From a checkpoint of a small mixture-of-experts model trained on Wikipedia: 4 picks a token, a variant of Adam for the experts.
Below are experts of layer 4 (counted from 0) of a mixture-of-experts language model. Rows are named router (the router's row for the expert), up (a neuron's input weights, with its number) and show model dimensions 0-191. Each number is 200 + 30 x the weight over its row's rms, rounded and kept within 0 to 999.
After each expert's rows: "comes after" lists some tokens at least twice as common just before its tokens as in all text. This comes from a sample of Wikipedia text that the model never trained on. Tokens count by the router's weight.

# expert 38
router,221,186,212,172,165,198,254,174,220,172,186,228,172,215,246,217,214,212,213,207,198,152,175,217,210,208,264,161,184,183,216,148,190,183,186,148,273,160,187,209,229,263,149,201,200,191,190,176,244,213,180,206,226,189,308,254,207,190,199,176,219,209,173,176,162,160,188,198,158,253,252,187,179,217,208,240,197,179,164,245,199,240,225,175,173,175,209,235,231,229,193,175,224,189,177,192,173,229,220,229,218,180,166,193,114,193,233,200,207,184,155,194,179,161,222,219,178,163,174,228,194,187,191,198,203,184,253,215,196,137,175,230,213,193,186,199,178,224,135,118,204,234,194,182,197,179,223,186,153,235,180,166,233,217,185,227,215,208,216,191,132,188,161,222,165,242,201,233,184,178,258,227,214,196,159,220,235,199,204,197,232,187,206,171,174,158,238,193,209,151,214,228
up0,235,236,201,161,185,203,231,251,184,227,212,198,158,185,196,229,213,215,188,212,193,179,232,183,246,204,222,217,194,178,166,200,192,261,200,191,224,193,246,181,138,191,184,235,163,168,226,164,227,206,230,155,237,203,213,186,170,156,170,175,209,181,206,177,181,163,187,231,212,213,148,211,116,180,128,248,210,177,263,181,220,181,166,185,251,192,208,220,177,188,210,172,232,225,196,184,218,236,179,219,240,243,170,194,186,159,185,221,178,251,226,217,201,244,172,228,212,178,233,159,198,186,174,194,211,189,231,212,224,182,241,185,175,188,134,215,177,189,200,191,189,203,156,198,220,228,220,175,207,205,196,270,201,214,244,169,124,254,236,158,218,207,191,218,179,194,192,179,164,220,256,188,233,213,190,169,170,255,185,196,169,178,276,256,212,189,172,265,218,254,150,161
comes after: "\n", " is", " was", " a", " as", " an"

# expert 95
router,209,207,253,163,207,185,174,227,281,251,144,188,201,191,236,248,213,194,217,237,195,149,180,172,158,180,240,186,215,184,201,184,198,215,243,223,213,90,183,248,196,201,163,186,207,187,156,149,182,209,161,190,209,155,201,196,140,224,183,115,216,188,237,200,127,202,157,227,220,186,212,225,143,233,217,205,221,176,180,218,187,256,177,179,200,206,240,176,211,230,201,192,189,229,214,205,192,271,214,219,236,202,189,180,153,170,242,225,256,202,156,210,221,181,200,226,180,206,224,211,227,147,164,214,168,207,242,213,188,184,207,197,199,205,180,213,218,212,175,160,159,210,258,219,208,188,183,197,160,201,185,216,204,224,230,169,216,195,257,231,171,213,177,202,220,204,181,203,173,208,255,225,269,188,188,192,176,246,178,213,216,254,172,181,156,177,245,202,169,192,234,180
up0,200,222,231,186,214,151,207,251,204,201,172,197,234,214,192,244,205,209,178,219,210,190,183,207,201,181,234,184,211,189,273,129,179,241,235,240,183,169,212,190,192,217,199,162,254,198,185,220,221,198,177,186,236,203,226,148,149,214,252,240,226,224,201,164,175,198,154,205,215,178,196,194,167,203,220,164,217,195,195,240,200,199,243,176,168,161,243,159,221,186,219,196,181,219,268,227,180,207,232,221,193,211,218,181,192,199,244,243,231,247,195,268,167,158,236,206,214,207,190,141,179,152,147,185,197,211,217,157,224,187,215,160,275,222,128,187,208,147,216,135,180,168,202,179,194,249,196,201,193,172,190,224,221,188,243,219,239,206,204,188,164,178,207,216,171,280,228,257,215,220,216,249,237,210,191,187,218,245,190,156,195,221,192,179,184,163,177,254,228,214,245,156
comes after: ",", " he", " He", " for", " well", " by"

# expert 23
router,214,219,214,162,201,224,210,206,208,142,172,239,207,245,197,204,163,233,181,234,202,193,229,192,187,233,240,162,249,195,167,183,184,190,234,240,220,155,127,192,185,212,175,226,180,210,184,152,176,240,194,198,183,162,248,227,173,181,219,177,232,222,223,240,178,176,219,229,201,179,284,167,196,213,194,251,170,192,164,211,270,192,185,206,272,195,219,199,192,209,208,191,218,226,248,193,187,211,209,238,205,168,158,175,176,173,250,200,266,202,141,198,229,195,192,146,207,192,215,209,173,226,194,209,190,192,245,189,173,192,217,230,213,182,217,175,190,252,217,169,160,228,223,142,169,135,260,201,205,201,215,225,175,219,173,135,277,213,241,202,168,179,159,190,172,193,179,233,209,179,212,254,227,208,232,204,217,187,189,206,154,237,270,206,147,222,226,205,171,245,227,186
up0,209,130,197,159,224,188,228,186,237,154,173,204,136,192,175,193,211,181,182,235,270,175,225,212,202,203,242,154,206,228,166,195,200,170,201,123,195,212,201,248,218,216,233,224,200,228,184,220,188,239,199,226,184,173,195,218,172,229,190,209,173,219,185,200,235,171,181,222,183,203,285,221,178,204,175,219,209,161,214,174,204,189,162,167,253,201,176,152,143,232,157,217,204,173,185,185,181,204,167,167,129,188,181,168,177,188,185,195,206,241,192,160,212,191,198,228,199,238,231,203,183,194,207,222,222,250,206,235,119,198,195,218,231,212,169,205,174,217,253,175,131,201,200,188,189,167,212,225,207,213,215,180,191,230,145,134,262,205,152,158,224,178,203,184,199,200,159,260,146,224,187,214,215,204,217,201,172,164,207,200,175,170,228,141,138,197,245,224,146,211,243,225
comes after: ",", " and", " well", "″", ")", "°"

# expert 39
router,241,218,228,235,167,187,192,244,224,204,123,238,225,269,183,240,190,219,199,199,233,146,173,239,193,196,231,193,274,193,212,204,131,220,213,204,212,134,203,223,221,185,182,201,195,265,189,173,223,168,158,179,193,191,213,192,197,237,205,188,186,209,202,198,196,177,217,214,186,165,191,185,181,231,182,258,196,167,190,205,199,227,208,190,187,262,231,192,228,224,204,231,168,270,234,214,192,228,186,211,216,179,235,228,163,213,247,211,262,237,203,220,228,145,221,214,249,169,230,185,197,168,184,218,217,235,225,145,177,151,213,189,205,207,222,206,236,197,183,222,191,192,241,223,173,223,173,134,159,185,199,168,210,240,143,142,184,239,169,207,177,239,203,202,198,155,209,159,208,248,255,224,237,184,215,143,211,197,175,241,213,211,174,163,157,142,234,191,208,260,199,213
up0,208,210,203,190,178,238,227,211,195,199,167,207,194,215,191,165,239,218,207,209,171,208,160,267,217,227,188,234,279,180,220,190,147,180,161,172,163,192,267,217,196,204,249,228,179,236,197,278,181,168,226,199,162,200,227,230,144,272,216,187,244,204,201,195,206,173,216,249,194,224,210,184,205,220,181,180,204,205,172,163,273,282,177,169,223,161,171,286,180,169,211,182,183,167,227,225,184,180,215,234,148,273,176,209,211,113,163,228,246,251,220,201,187,178,220,192,185,152,193,220,210,167,164,180,171,237,213,215,206,178,207,178,224,187,234,189,230,194,166,195,181,191,224,163,179,203,149,188,214,250,195,167,199,191,165,189,218,201,180,228,215,212,231,227,191,208,191,233,191,172,208,241,198,217,167,230,213,130,195,210,219,182,167,187,215,213,233,168,206,222,236,235
comes after: " of", " in", " for", " and", ":", " to"

# expert 11
router,252,211,176,223,202,209,188,188,239,219,176,226,195,224,197,250,225,204,188,269,217,174,159,207,178,226,232,227,257,194,188,187,225,162,226,213,188,110,184,212,241,191,133,191,244,195,220,177,220,205,202,178,206,188,234,227,192,223,225,191,239,208,228,239,185,191,212,195,176,199,217,210,244,161,192,255,187,196,167,210,195,218,189,185,200,191,182,184,186,215,218,206,166,226,204,224,169,219,212,186,222,187,213,214,124,130,194,254,203,226,203,272,187,205,210,196,207,189,212,188,169,211,203,209,186,231,234,204,171,147,193,233,155,191,162,165,217,182,208,190,163,219,252,184,209,217,214,187,166,142,192,180,276,170,166,185,294,227,255,208,175,190,250,221,222,212,178,258,205,263,210,203,251,221,212,240,259,165,137,187,241,244,174,197,137,199,229,210,210,232,179,193
up0,219,186,183,199,208,203,172,192,187,146,191,123,201,264,181,162,232,244,220,213,246,167,133,184,207,182,222,225,199,183,183,201,183,157,197,179,188,196,244,184,174,192,167,200,183,211,253,166,216,220,268,230,286,219,173,210,145,207,194,225,304,184,212,213,250,157,157,187,210,206,204,191,260,158,190,247,183,180,187,223,208,237,219,235,171,195,215,185,255,197,238,224,196,219,236,240,172,169,219,186,187,191,181,152,190,163,230,158,197,167,197,194,188,215,191,206,239,212,189,228,180,169,217,223,177,168,174,183,174,203,217,194,259,183,225,218,245,173,195,186,155,182,184,155,235,197,232,150,226,227,220,188,158,211,240,201,186,162,184,211,195,217,209,214,171,226,163,198,163,243,221,213,216,133,182,178,193,222,183,231,211,178,279,178,224,200,203,206,266,225,207,240
comes after: " of", " in", "–", "'", " to", " at"

# expert 41
router,266,233,180,242,178,127,197,180,237,218,166,212,215,197,219,211,216,184,212,199,211,187,242,209,221,190,298,182,202,184,179,217,179,157,224,223,177,188,214,199,243,211,201,202,234,252,183,190,250,236,207,243,166,202,268,197,164,191,223,205,225,240,200,214,185,147,191,191,258,205,246,231,144,214,223,239,190,220,183,256,202,201,259,177,227,205,228,210,198,198,184,234,186,201,253,171,211,192,180,224,222,183,252,176,163,216,227,181,215,241,218,236,160,155,237,261,215,168,220,182,227,208,177,196,211,151,258,226,189,150,174,232,231,178,207,200,185,255,189,216,160,225,211,203,209,169,191,186,152,198,208,224,233,257,165,205,249,218,186,169,175,209,170,192,179,234,163,223,226,212,249,184,259,200,187,183,233,206,227,229,260,250,210,202,176,202,254,220,167,167,159,189
up0,199,158,149,191,172,211,214,203,226,191,226,153,209,162,228,214,219,195,209,238,161,204,216,156,169,195,258,212,200,217,179,271,189,186,200,195,191,158,226,223,160,213,138,237,215,218,168,162,213,266,196,188,179,240,194,222,205,173,236,201,171,157,161,247,186,170,200,215,175,240,238,264,233,185,238,177,244,245,160,195,197,235,204,213,188,254,258,201,161,243,174,250,204,155,179,168,166,223,196,197,270,207,206,196,215,216,201,215,198,187,184,212,220,239,165,216,168,162,231,170,238,177,220,203,243,177,145,244,196,163,242,209,189,199,173,162,200,188,195,132,181,151,192,211,200,231,203,190,217,190,137,171,190,225,185,158,218,188,205,218,204,194,238,193,182,180,130,228,206,184,202,195,230,175,194,191,215,164,207,179,186,171,198,191,247,134,262,233,222,191,274,232
comes after: ".", ",", "\n", " is", " as", " of"

# expert 69
router,238,184,220,216,161,174,232,240,210,130,165,188,211,169,212,274,203,186,204,238,241,169,233,214,130,259,200,190,216,191,202,237,119,187,230,193,163,187,190,237,278,233,189,156,209,259,197,187,214,163,192,260,209,183,229,224,179,238,220,196,220,263,175,221,198,189,196,212,219,245,211,192,196,188,179,264,172,166,220,231,178,187,239,164,195,240,229,182,180,213,217,193,219,194,240,209,147,211,207,192,212,198,236,239,173,199,175,232,217,217,183,235,196,162,203,220,223,224,207,242,183,243,166,273,179,157,227,209,165,152,222,226,258,212,191,156,191,218,183,188,187,204,201,196,164,161,159,179,205,203,195,165,197,193,145,154,186,249,234,173,208,169,158,235,232,159,196,225,219,224,186,228,195,235,163,205,214,140,171,192,185,219,257,158,217,176,201,193,172,192,194,204
up0,221,195,228,229,188,218,190,192,194,183,191,210,186,182,183,231,138,184,160,188,259,232,189,223,195,242,189,152,137,215,176,171,187,193,216,182,178,174,201,165,213,208,241,170,169,195,232,233,226,240,202,239,232,201,245,232,158,214,209,222,200,182,131,272,206,198,151,174,179,245,239,200,158,226,205,208,213,254,232,229,183,155,281,230,277,153,224,236,243,183,166,203,238,190,150,220,225,253,187,238,166,204,201,152,169,232,191,224,161,205,183,149,170,225,199,219,127,230,203,199,212,169,193,220,217,230,219,239,232,224,171,196,232,212,210,183,172,241,183,202,189,224,188,219,226,190,190,203,170,191,261,162,164,183,268,151,188,213,257,196,179,185,171,211,213,152,221,231,213,229,194,187,237,173,210,234,234,215,184,200,214,222,218,208,230,162,232,167,216,161,227,201
comes after: " the", " The", " National", "s", " World", "The"

# expert 32
router,213,154,196,191,192,182,238,218,226,224,141,180,222,201,235,211,176,228,211,167,212,167,192,185,241,221,226,250,223,218,182,205,223,196,169,194,192,180,168,200,251,199,219,160,241,241,179,192,226,183,167,169,192,186,297,234,158,209,245,162,186,223,197,175,199,182,204,200,240,235,226,203,149,206,152,225,176,135,171,220,211,256,191,235,225,226,235,202,182,207,225,208,179,217,167,202,196,216,222,232,182,186,224,255,127,170,247,168,219,178,208,258,193,196,204,246,184,218,184,242,200,192,217,188,255,167,258,215,187,148,194,219,194,174,178,190,187,226,171,193,184,217,240,195,209,205,172,182,189,229,262,185,236,226,199,193,216,226,236,195,170,191,195,222,221,233,175,268,219,278,230,242,220,217,180,152,251,197,186,164,257,290,204,198,162,201,234,235,202,170,203,224
up0,191,181,202,196,203,144,210,157,226,213,181,218,175,177,259,167,209,206,167,219,170,180,236,180,184,196,207,164,235,197,163,173,227,175,179,222,190,201,185,227,188,213,192,218,206,281,213,214,197,140,201,171,220,172,189,216,179,181,225,222,186,165,252,226,188,226,214,149,250,200,177,170,161,230,224,194,241,166,156,199,232,263,164,182,125,219,144,206,206,210,207,218,231,235,172,233,152,234,201,223,165,229,151,213,155,174,207,172,211,224,205,243,218,169,159,281,172,178,178,252,207,188,209,199,203,104,237,213,178,163,243,206,174,197,164,160,227,193,176,172,171,156,242,167,245,198,201,181,187,220,190,182,197,266,136,188,217,196,231,191,187,202,187,222,203,233,242,275,215,226,200,216,190,189,206,233,252,215,206,183,228,205,235,185,208,194,236,247,217,172,171,184
comes after: "'", " of", "1", " the", " one", " for"